config = dict(
    n_layer=12,
    d_model=160,
    n_experts=64,
    experts_per_token=4,
    d_expert=112,
    d_shared_expert=128,
    activation='squared_relu',
    moe_layers=[2, 3, 4, 5, 6, 7, 8, 9, 10, 11],
    router_score='sigmoid',
    normalize_top_k=False,
    routed_scale=1.0,
    balance_loss=0.000188,
    balance_bias=True,
    init_std_router=0.0073,
    lr_router=0.000829,
    vocab_size=8192,
    norm='rmsnorm',
    norm_eps=1e-06,
    tie_embeddings=False,
    optimizer='muon_variant',
    lr=0.00684,
    batch_tokens=65536,
    seq_len=512,
    train_tokens=762400000,
    steps=11634,
    dataset='wikipedia_en',
)
Below are experts of layer 3 (counted from 0) of a mixture-of-experts language model. Rows are named up (a neuron's input weights, with its number), down (a neuron's output weights, with its number) and show model dimensions 0-159. Each number is 500 + 40 x the weight over its row's rms, rounded and kept within 0 to 999. Numbers have three digits each.
Before each expert's rows: a language model's description of what the expert responds to; "gets" lists some tokens that make up at least twice as much of what it gets as of all text. This comes from a sample of Wikipedia text that the model never trained on. Tokens count by the router's weight.

# expert 44
Description: Plural -s and word-final consonant pieces like s, k, w, z, ers, especially in Slavic and German names such as Luhansk, Geroldswil.
gets: "s", "k", "ers", "w", "es", "z"
up1:565456459461474477504527465482519505494488397536511492563540441499468487539475477515462502501497532452567451501497583493458464477509482444566524484523382526563475492445498420470570475528481496540452433492456443517492515491478506571494438493521457563429520535532472558560508479518550360543454595459523491514512470557383525547535546493510482491488493520509465549497446484486489494490431443522497482505511464544466520534447502523547476481527511550465510509513470511502502524544544540
down1:508514532603519518530500465495560496508500483543385527455401507442507536496505516468475476504571549493506465541470454502428529490474463534484531535486515479535466527520575551505436452533516525545504502475472465505563623473510497519412485502535562509551495512450519509482464443474514468453560444436462449451411507451483493508468457459507542527482536557513457500515513537574423498539497550456550546548524475532498452508527531557474512467443579484442510534434476460490466507496476463
up2:499532478524556522500519542546511425472571491494506466590461497522452454452495528496521526473465435530505453528393542512469506511509561520568498565509469532503447545452497497543483475517493482491444495498429526522479473446471466500518466400547506483480547496561528484515505523534516489526518540495584476491525458513475492457461489530548461566525535539513504504486420504577564545511594570545457524553520534547571498569463571487467505555454484422539475442470494554425489502480415519
down2:506490543510462428527465590447477518450476507503548544508494512429577488501474507546491480477491504554483377536524521562557491471515478477529456575462447399556504560544495505495449493500451470584505492488502432541455483519475533482433479526472508559535506518489505471457378444494468482520433525490456460477536480570538554481489511401550451478512522516564448529543523477481502469482477450585475556495540494524430529456515542462508476502490479467465532454535518451506480478534460494

# expert 4
Description: Wiki heading markers, line breaks, sentence-final periods and quote marks, as in ==History==, === Overall, romantic".
gets: "\n", ".", "==", " \"", " (", "==="
up1:500563462514479509441453517519579486535529439493585468496447432465453522541540472483512474533516600481507411451477472481496559535478538542547457502445558481477519488520477488556499483482510499462512446594447458448516487474477501506566433485506604530461496440427494524484523547544494555515480438539439427440505479529518544502562489527547445527482525449522452516538504489466515503504509499468487472614527525533490527470473508442480484506511514497439552551470517458579509469430447531
down1:510398516518499445469464574473491473537454501559548539505455495498500503500464503530553535413533515501443551514499504521546485530509565426549505490520432457461515459504543463494458503449486540539498526474548529538470538474406580476495482474512477457501589536458432523557461443474474487564519447445523506540571432524479504485498494520478458499477516380520546543516530472517519587482534541581492510485520527539501455490500478409514482496428480529469398485472539523476532540521533457
up2:483504465445557538485494512552512509442530510435516565466457452469500503569488545507515557538449537435461462521459471492511574504504527466539450499519486541439518506535483547507504503499512479482476467478420527478471512549457457572491513525540482492456545452490569493552455524497565475539450545522458454543569478513540503478550440441481464535423485460526438552500530492506504445470612453428443468610418469544461465475498512468533535525486514461551475487518553489554516474471599529
down2:485551516546485496498543467429501507569453456489539513471565458475497450466496571560598589452472532516517535431547487523523484438508483550481476438475440517483489552537537497483488555449479552549500530520508494535466458528458488498572550470499538536484445479476441493477450490468560459548489571462530538456484458476485454500512564513518480448545510546458481496468561463499447533504469527505513557475507480488573502489460457501458464469547393569571497505477479544479564568570498588

# expert 11
Description: Line breaks, dashes and colons in infoboxes and taxoboxes, and field names such as Location, Coordinates, Phylum, Genre, Website.
gets: "\n", "-", ":", ")", "===", ";"
up0:509555472559512554512529507547506519478588440474531510473492543524528504486537467534563491415514469505493579492589529435544505518554444532493519558477478568485520489532483534520503552473430568569518572508484508519490483564540528409513559575483524426501496515517514474574516532578490467530490503483536500522498527480492482537473455479557523462559491487473509488507493455496483553524580545580473511414508479521487447552423491556431504511470530480443498603578519487493494519498542451
down0:456475488483435509476524416504442438490486436536531406527488405501464501554496497492497459494506497496533498405420503520542557508535512565454490528520510430472484468480465468478484552469553504459496469514447492524432557504561485542445530461511557479470493547469507555565515557503561518519488551442462539506509502450490495516459490480525546507495427493499505520509550471508453477561506552493584412504450490492523450525580580516553524466483559513555529418533485477491456561552575468
up1:528454596447509574496484496566506500501536519486551472560547482466503491538429493576547534483503464478555419545550505517610498546486452493478465469474506453492450472484515469476507550442502549519562477550462444576532527573456482502505460500495458489501534458526513485535549507484448488465520530441558479512496488568484491485508490481565556507486488431477508477557508478541560527456557489512597488415544534576538509532445435505477468518447500450481481445542456459499581445488488448
down1:527511512489554462563538409489488532458576509462470449419439520549490475556454562590448517492547461465489435540516473497430470404468501548517448436525487508514485460507573484486457577564449537455479539480551469545520511500491446481531464427445423504543519540507489495452525509525465538416488474449488508465485546475484535541499504504485513469433510484451541580541587503445508470535526548520541524562530495497460434477477480473546483543519484491438563504524526454516532514466497517

# expert 60
Description: Final vowel endings of Latin, Italian or Slavic names and taxa, such as -a, -o, -ia, -atus: Lentzea, Franco, bidentatus.
gets: "a", "i", "o", "us", "ia", "u"
up1:485522545540508497490516539495502517457556482536490452570526490522435492425461555539438445514436512558538513491515517448466518440539473464516519470488534583447530532569452496490484452525522508535502539522514534453434497477492511477476520490505518516481501454551500505452542543468489479501516524464512501506420535451479582529526539477582436478494486592503491537479487420528504553490512423433471526542499502534468536453523433586476564496601549476504517564467455545471540517564499630
down1:480524511517488488524483535437500534468544539457480454484472470550414537568512470514494517544528494498512485488483511503447548493447515472497441483495531462450533516546536532571520583542422519483488489578586511500508566504467510520530505483510515497496524587456505454504512467487462519495509580454476529442489435482475388490554542446427465475557416468431509526455550508496432497501450472448538584475431520497503566524475396465536533463544504509535466566518549525485484557543488450
up2:589467493529513477484528500521486452503516529534461548530544474518474579509516572555558548480483480461539446485539513395504473531515544476525542508530554528462479522495469472475476457482500560504472496510561467492566518425510468523427462539427417559484461530484467477470495515371534534539448485508562526439452468479446488552545465441491519553512497489498531521495503455471525548505504436419458461574475556509535487455596549519451501499499469542483480495481550564537478483565440499
down2:503499512555493507505539588459493411515467494370442485459458407525428495450494501552531493509529482535463490413551480528531520486511500506483476504462517437549485551508536503482464505446497469547467485457544501480538453387451491504520515500505449513504536464498525450451515519567543504531494500478460536474564404556502499437480520552520519491538469490439548495459515561500524422441573494436495512537561532506485528437490485527533474503587471530447454518483524498580518553542547482

# expert 27
Description: Line breaks between paragraphs and list items, plus degree and minute signs in coordinates and infobox headers like Scientific classification.
gets: "\n", "°", "==", "′", " =", "N"
up1:576483490519496572465528543470497592432433500524408553527525509494506483515466558463470547498437546470468448546555583483550477502460489543557473450417501541533495566543540491524499479466453525505483532492410476531539558511503498449464558527512492566473512518574445510513511546442423504515491498510497575507504490468531456470468498459511466410492540452451542541537520522503490490516504474483455506458432597527521480513533547558442497518544421524516539499502553475476575522526513454
down1:472418579520536426499471470522511455415481545521462469518415543546553501423466503464506548493469556502450496580573603502438488471554559518511551499491528493487486543550429528511418508478593491435523523462550509480524494467507489431469525534470553469526533557482473550473477454440434468483484543464542511484518480552509467486469570445466513438446508466487514476467533462487486488537550558486504506484483494504471510542543481542511514465481452505463459509508489407458490445574513456
up2:512514489538475468504518476447553487462507453528456522492465507554576461428495516480532519562451515486462543514430430520521551501571473485535456485531422541512484472486443561446524544520488488448499510493514494578513510461491482461505541536557454461500468445416425470561421448465483532504440508537418495597501502499493491495544499498517503486517511574502396509502489552461584530535479573404514518549527528549503477449459531503512567485467418508492541499470457488416475469502479485
down2:537548466525558462431556542483467434490428480531484531555515508534486465489558505456480520495521524544476552563573516493532433544466517583473500531455508515463490450495503536510516510441496486463552450474509482455575482471399473513472541518461561532485528516510518527516468460511413486513435479496532539492528491499451497536451521558446568452520503430503446553430408568565492436483503493529526517463483519464549539450545526466451600524541581534488445469464508493534464462524550489

# expert 59
Description: Coordinating words and separators between list items or clauses: and, or, but, ampersand, slash and commas.
gets: " and", ",", " or", "/", ";", " &"
up1:567461536501490512461486510466547476520489466516477567506446499549526502500448462516553420538435493588481473488456491461553547497452463480526500518494477460526521561448480540485505518505613554474451512529504468557448471579536518564447507456525579512464523456430455514474508531463504484493471521575540432447527441490508506574537516467473462493589485531558491508556454437432443491552552499484517450459512459461498544452530503450492549518476475552517427535474480459448432455517461519
down1:454476517502489491540420524484545441564491485534557495442493521503478425424510587486577579477472515559551508480519520563450485537480486473530512480548500546498451503545486492557485472514510487494560614544479471437472569508500506515539507520475502397492513477487529512515474509525459618540544522461446541515471533521583492489481532552478568518502516527438571506470569506464499547543515440498559526493563501606505435493458552475475521505523491519489458487433486554508511518457488535
up2:494538553444467502471501509535501469519495492526429501548486488444504567519460527506502494506550519551531471526543492471485439548404498558448453478532485467507533524480559580489460478440442574489459505446500501486508500538433488562514491522510419454484450545513557504531476625507461487500522482501506518518599413555467518554474489464492472415524569446404512522430492536536455505529512508508416516467549540538561503548552535499541435506496468510562511496529462470535460520501485552
down2:543498558442591571495543463484438554513449498543462474519500545524499530569493489588465404543489516458478529479479492519539502468475473499508533513467567416528529470536472454476499480467535433499468450510544487542499555504499582478523517523527537585559559455434477518486497500467474506471445492524483459531468541436475441512541541540559524432466477539504438521529530524534466549539462512564606481498547572507527514495514475517520492558499448481449456491435475493502503395554465498

# expert 62
Description: Single capital letters continuing acronyms and codes, such as K in HKBN, F in HFDP, T in WTT, often in tables.
gets: "S", "L", "D", "F", "M", "k"
up1:499513541466431493540487523433501546475484564474449518549495487469443443507518496532520475535451482579613534480478510493482553531518498496468462432480551502530513484429528454505491451518556481536592433450538490516460434579496467486473523444488466503483543519541538495541493526538563512561496514458513574512541461500517480474550465486498415464537481505428518445516473510550537521547490465504477566548532496533516605437511490491479477473611483468456449434556518519485533561474549447
down1:459482482470456502496477458449556430509468519434437434436510526507439521531499494525464475549428479625488515539509470494501461515561538512523458495477485463517532450551482571511465455540535498546501489564495493508524540478512520580540437500575523479489505463496576460532577555489404493506533474527469529522563426496482478503563540536524484506551540481466549442525555484514500549454521499481547468532462535555485409540420534479515522479553442477527508484553547489484497574427463470
up2:477500512524500437471541489534490444507536514419498508541426451535507536494501581496453486512495549477534486463527492493457447531493489508450483521415377585505533476503494516524490482482486499480473498451579509544481469590513500508525517458513455423513467577534485522516477562537515488539490511522431544479501533513583510507503504547603445527524482469433495537464451545464559524512460499518509461569514416544525534477429529450511448538428510437442497471446538536519442545434543534
down2:495631520487454470438546584490512526520431475503548528457502444482499472464549499532530441528439512550528491517537484460374484521526475456501465530500485473482477521457484474476516473454509500472445504543511526506483518494469543476489455433519494430484464485557481446571467449534557530479466424473504472492486501533487519562529475488461514472465555510488461569411520546491384478456419540476511544500529483516534481482474493450451492469503521422400512532554543523520482474428485560

# expert 46
Description: Commas after clauses and list items, typically followed by and, which or but, plus sentence-initial The.
gets: ",", "),", " The", "\",", "',", "The"
up1:468458489469468504499516494492476483546491512479518439478436526467606518481460434466544476493551482535479522420489491527485515482547496458493550520591535489516572554528434533491474543475490457449431512541450503543428513533578480478550568550524502523495536526502560507584506554406469449496505500552511505503472555492482517498487583548500477502519499527505470509473456486468405491530565485437556555454435509528515537474556534485515547535510507499546522480454438530560451479538382448
down1:547463507495480486461530520558508505496560491532456505475531542530455431470532507505491488489493522481526513528444566487446497520445553527439490490452459507488459472521576500564550549577453481587559491450466539485553503439444518458495485499469511461403507494524540467536556487593470501558564518517521480477539476512545505446533429491466520519463512457429555420494521475536505561446547515589521527526561510576545472500435488458471412459532523511495542545488519423451467545468536515
up2:499505513509516510478540597457516535477556497557472395553380549573519555466475475520542483529540492469488564528467503494516491472501518540527551536506568499494454459554549469521442558507502475448565478508421482441503577487460495517465520495501481470557524498510526463513521468459501471536506544477511529488552515480564533505508575469474461570443454506485497498456524454406582492462500453454533528455537537415431527429489521476550550485464554501529514496537506524408478503486564512
down2:484455506584516560486501485478460459507517525543467552431479512526432451509532461497450512511476512522473473445496530462505529483461526410515532416537491529416539516461521559497431502480540487474466549401474480490498433428531492455458525422476485529517479522475536496442527517399467540477474453520451484488518494505553552484467443473534521458567518471548497490450520522532413572569499462513489535474488563570568406494472496577534578439526473537506516509523514513503540457496527471

# expert 3
Description: Prepositions and conjunctions following nouns or verbs, mostly of, to, in, for, by, with, before the or a.
gets: " of", " to", " in", " and", " for", " by"
up1:489489504492556455473478519510555490481455476390536539561455525494515494499446520450542486494440523554486533576501474510505490552560373498524454443532541532493500582523519557575441498490516441531520511516489416531562486595454521554439505530533508577508488563459525547540575509562487448516446558527553432498460483534530453465534440471499446532460475507485464501565515500500423515520510483552505514477473479481526502446535494521532501520496500478501521488486497409512451479510585537
down1:520557512540489469520503509463537475488523503511492425459481522496523497490507439514513568492573524468467512490450499552553532496469512492442460574586440453482481447551561485492528465492489555482471555439587511511502506525439464490423442491484494544547555506492484512506555420431458594477554506496511518552495525457464527479525531547519439471509512483502618440455512476509526548493530472517526589499527420585552517489525535540504543462490489472436398484479427482525481552529490511
up2:558479510450522449495443516487527501483549600537428505475539522543479524473544421503523530548533490485423480511434504471573577510536504544467446459439508530506515498563568443509529453573469496529403468487397468512532504452516521459464584481456457476468470497485490444539486504496457459508520521502462502506455559412463485465508625551531482477551492521503464401499446498540473522476511549494466459534529542476492431506526448474530461522454485490549505486511457540540524501509504523
down2:464510451508553511476570488528503553515554509561492471587532533516498538539480519510578521553469514501475520487491502462529496483491554541501519532579516458419529515490499548537509502465452433587542513500546504526487446460491527499472485495472511537522535524537527554478491527479473450441445447442591505496487590604469493541534476540472556569412514527583527510573483490565484505424497509551539469559544452452510484511540477453551493503522545463525498489441584514463487432490433465

# expert 13
Description: Opening or inner pieces of Latinate words such as con, ex, pre, res, ic, im, e.g. ep-ic-enter, pre-lim-inary, ex-im-ia.
gets: "ic", "c", "im", "oc", "ical", "um"
up0:512420479429536386522445464495493526483459512591454513520565588506502580481495474581488510475515502474489525486479526570485523447523405506559549471401539526503451520481459411433468447604521456468533508432437531510554499488437507492557511492488442466494538495528555496611549512477555550491516501546480564519502509506540521526535513456524495505538496492502447508523546526494522520582529462504485530471489453512518483533466514483499488526515476504519464513480477537478514471423479440
down0:533496495450515503453521483467494429499544548463459506490467506471496520464392478515460456578484460511483496518513562553535475485493510522506489438509475443495502522539503512490474487482493489531517501520506535515463474569477521491440493530490580566525460460492578521416534416549537558553515427552486472504464460509534527515497509459582446544544479508479445495482446484448502378555497551471474523547536440560499475462505476605534488409461448532550490546473509510481571552440552445
up1:468536455495489562409502523558503516485583541510460503417450451548533573439481473545452416475535438488480520450551559532516479461512483534452493418516537538567464462479534523536499474530527487515520564515541510462528520601484526537490545504492491461505464477569493419516489444544512446470447475530447496458504462564525511526475462522491486523545511509529521546477462524469464486470557484567482532460537568557567473522484487504433560551519492504517508452569601488487515473495506417
down1:504475544499509523474492434488447501476508533423470500527504561515551567444414524457463391505553472593439435564453485491488491448424471496483481453465477489542499493489539463428550470570516474497457483529512523494529423483541492472515532419470539481519539462473487533539449448552490462479536516452444451515517472532484536489528563493535471462462579531526516477520497515525451492498510461452414503555474525556540483593552513567546437494535493530495589517522476519541491525538447511

# expert 8
Description: Short vowel-consonant word pieces inside longer words and names, often endings, such as is in Lois, en in Büchenwerra, os, ics.
gets: "en", "is", "es", "as", "os", "us"
up0:427447471472537474472542456494533442511495545487433509520514531461461485501440505472483465478514501537505494530467454534509478580480474461460555472482489500449423476556505528482514471507471504504421565478470515437494447453511456518519449512531433527489518447496524525395522489445442472508439484509452501479478550519568521444462460576481538569504440488519491571396464493574561529535499527514486549517490518546540560493478515519499500592529573554429549551503511410524486455440530468
down0:512520512413492448579465505472533399507566517509484471478582544536411534506509554448499410498462490473536482501485508521444488543517554445388480583428527498533449413521502522479557416516529462480555470493451515524475556501523527479441417524481531494514495586524499491509457462540455488569455459547479427478461446513492487494464516534527496441513500494490534493541511517498546542515511430460515504486424488487489499453458580489473491512453478481465488526508548500466441459471457510
up1:503494448499554443483544529493474496485495589505445510572417531533503510486442493497465449584466507504496514508476532552529458550522477494502536438530477466484511521524473518492467546510502487531520475462424513542538482451510458475545494554405510580438552474419497539605547579490520551505423487516473494569503485578548565524552458524541589513524429454565462456531474515500532430576532463507501512550495517465524522526561481556515532470502483521447474577495474507521511511488514552
down1:501469499499441512508504502519496506467456460463464562482451558523514537533502504554476531495482552513515527466421513477523464519507534550481475557500490529571457489540483441491452484477503475518532437480511454446510482492527467491548494552480548505514508535558541594381504448541411527498573548496572515520434521488547472489499539466456453407470510531499502492443551453460507501509541551450566418482435573565573490578548563470492475536464451531507530454463515452524454548513558463

# expert 0
Description: Second word pieces after a short opening such as m, M or gr, plus articles a and an: m-ath, m-ile, M-ut, a new.
gets: " a", " m", " M", " an", "M", "m"
up1:518571450526527525554494543447482482506521482521527519534421459494487457447478461550504543526507485546560507480514522471524457453504479500465436485496490527516491502536515475458550511467466526454475497474486434570511514511484527437493518468545520484486494424451462588493516503447573389563510511463484569454498464511543432499475548499450472478522469526433539552562491483473546552527508535460561551553505425466504542555435490428482541557404498643502522502529544490531513469535482466
down1:531459479474518497492489508450490454543566475494450550495484501519505543445563429499537410436447486526520498499481481495469449500562546447485517527553498531492564418537489495442502459502441485477499480520465486501560492449487504520482573473522452483502497497413562551532477549510536508512504513538422537441534525498497437492539498563510523503479472564518527481540532512567455495520525549467542441461543542478514493560536448496443541517505551471407529460516531522598521412589386535
up2:464532533573513534474547492510502552555504463481546520529508478505519513531484524476511541465537540528533440509504543462422492462534473518464524505510493547481492453534458477448522430419511487531492489533491609431398497463470566443433524514522424502523556522436473534482518547524568485542484465479562540470491549549522569457546578550526543480468532467520494476521462462479558527496537522569482467451562489425484469518569531545574477507431540550581456493522466520521489512524563545
down2:479490547479486489499458434518528571483503446472445528516500515554517443487547543488467475496513475533460534538458518451528557496525542495497502558526487470523520560559492524510522534488370460501435509480506524528501584469482520477401448498458533432452413583481460525513535550507533570467488447524515471554478420465565521483442539441511543521482516523583484478479436635495488508490460479491540430457586475419515458478474519473536499524517545478514496512519489522464491450501497498

# expert 37
Description: Short letter pieces, especially i and u, after N, n, M, in Asian and foreign names, e.g. Lautan Ap-i, n-i-ece, jiangsh-i.
gets: "i", "u", "b", "d", "o", "N"
up1:526512510574503540392508508515537503448499515499477468466455508449511459550491534514475512500522484508484542419451493468441422496484523419503543505535503513499456567515507491537498529472545487422525414561519499511412433499613508518509520522498518545550496440494531502470498584447469482511562455464520548566547442487481551460480504455426490440460456495549569571446556476535507507521465519535463451508447564443440471473545490540576481492488441528486542538472473488488494498441521478
down1:510607505484533515524527513571515553512561516454556399573545528493521492478496512471547559499486470522539475428444471500478511518533438447529507453538526497428442477449527489463571538480514457491508461545492524514538507580507473541480465527528586399543469469476439485500505491541443549500532504505580511566461551493507548529528442496445520549559507499436517570474492455522453565502513508489495523521636478521461447490528516511524522522499513515482492491429477535500557531515554545
up2:462532469461525474561458521485482496511530510512580545491485535546468428546431547497498494520475533507552508519483453440519458457552500498460548504443473478510490483544533540543468538538469447495488507503585474459519535473516539518481467473554441449412576512495581515524505421523516579610500526552519467514499563466545501519499492528514511566466524458491492535394508504437538498514504561440532483487510552487550526503470504483589445548522565478575516464563533437568436490459523485
down2:463603457469507568501494508493556473549519526507496507461480540471447525403493485497551492474453521469489505569454493433459447602560560453457488541531496462522451485458543547550563494446471553523475434494480537538567506502483480474503488511510451478518475544509575529602510510550573549471510485543490542587473525508428459510544473486463490453540466536490534474525516486492510503535499444528459516534513526513457456555501527471534501509455597514446498437509547556554465518550422459

# expert 54
Description: Word-final suffixes, mostly plurals and noun endings like -ities, -ers, -ments, -ics, completing words such as charities, builders, Aesthetics.
gets: "s", "ers", "es", "ations", "ation", "ions"
up1:516525487590435454494444569521555556437507518513510459429488445461562502502535462454511553542461414491482544492572513541537484521509473443576521464462420471452532508547513524469503492530512527486487460517428523570438519532539465489520510503521436469485458497506476565520499547565483531452494518546481496445516507460506522546481473507523578517501500479499525545477451575528588435514454567406466499482410551491488483503459473517499536525440488521496578521428501470433458494444494506
down1:508472573539556519539546571458504488490431545441478504529489501571496460464509517490569465489517472537511445522485502503507482453525515466475508500412515446522515523475524459526581544556394472459512463514534528431479526439492506468510532460519570420510559513476525457517531484461439483586528489482544516531503513524580523457542586510450451503490436503487513567437468482435403476489541488518500594510500447533526579497511506451500524483481539473457497532575500510522548480585458488
up2:500490516506578482525509471436526578522453537518512560491431549475527478489522525486548542505494475522472509461546483519495491486518503446505481525438489509553505429490538441474491523590516563449583469494428515502527493472544501429482510540514458433476543504506479473529470542535457464546492559561498429487507509464475529490464493419509479533535523523578437474499530589421448512496485437456433566461450505427477467538505442497511421533438477438461493532564579586489545493518481478
down2:395436541486425481521506525578552507559555518436500467432539472519452514553510570399448471514588500477530488423528517490505462481510478506566527497490522465547451509536414515515453453491529519522504471504452498454480516443518484552461480493468557519521499471501478529486487532488454524481416533538502498415479539512480502453492486444502548502503545501507470442516459489541569478487513556503525382490523552568525578449432477458480485451491547460477536492511496462484487577444483546

# expert 22
Description: Pieces right after an initial M, P or m inside names and words, as in M-og-adishu, M-old-ova, trom-b-one, Magn-ap-op.
gets: "m", "p", "M", " M", " m", "og"
up1:546460497480502524481481487513516462472577544502490477530464513497458497501480535450558524521500484523498550412463476505524474532466489526551563486494444565487489480497535558444515580553453407556545466434467442532459544547416467494543480548458412497431478502531523534471530540459500451457569479552537524543513512561508475517499500473500455593492524494567503454508557498527537585419429507477501489556436484549512513596511491452534409502450517510496473505520490577495531541504521500
down1:543527586552577535510552475492552517574532557440546462463583521520464455500508499555569513527470461493436482502421541482448514451498525447443532448516483586459561531515521515529403548450446491582474431433491492442407472445488544477533512548475540506506506524484493516466492486455516499458542563467532448477489527473458577528483528562437491479503487511519498524538455521467485569553450542541515509460477536514509549521489530520481554551528486446513487513501518459553495450463457494
up2:514512496526526496537529556416514502554539530590465462469460535528563481516547470514504537535506499545525515428517557527528507526445419469499485487525468480485459531495478495512472467496525485519524569496589518540456471480467548540461502574498396430574543464507508551463506449504500512509515536496442434468524564458510492551480524480497559487551537612491460476529481488480486409427449450486482399466492507589527510510504485517501508573553491515469579503422492499515477451556469473
down2:495463519550502466493495496447479522489530557552413475474592546502562476464526428493462464513527615516531500465515519467512448465520558515508525497467466456476503424481469564583516495498486517498542463515510502569553498518490445515417455485524516506607487449535546452431490431531514533479443484442501488494504502526472428450473547457499562487508480498486389534486517510525425532533475539410504512551575546538451539527500475474494492489489470482462493438546474417545505540513471533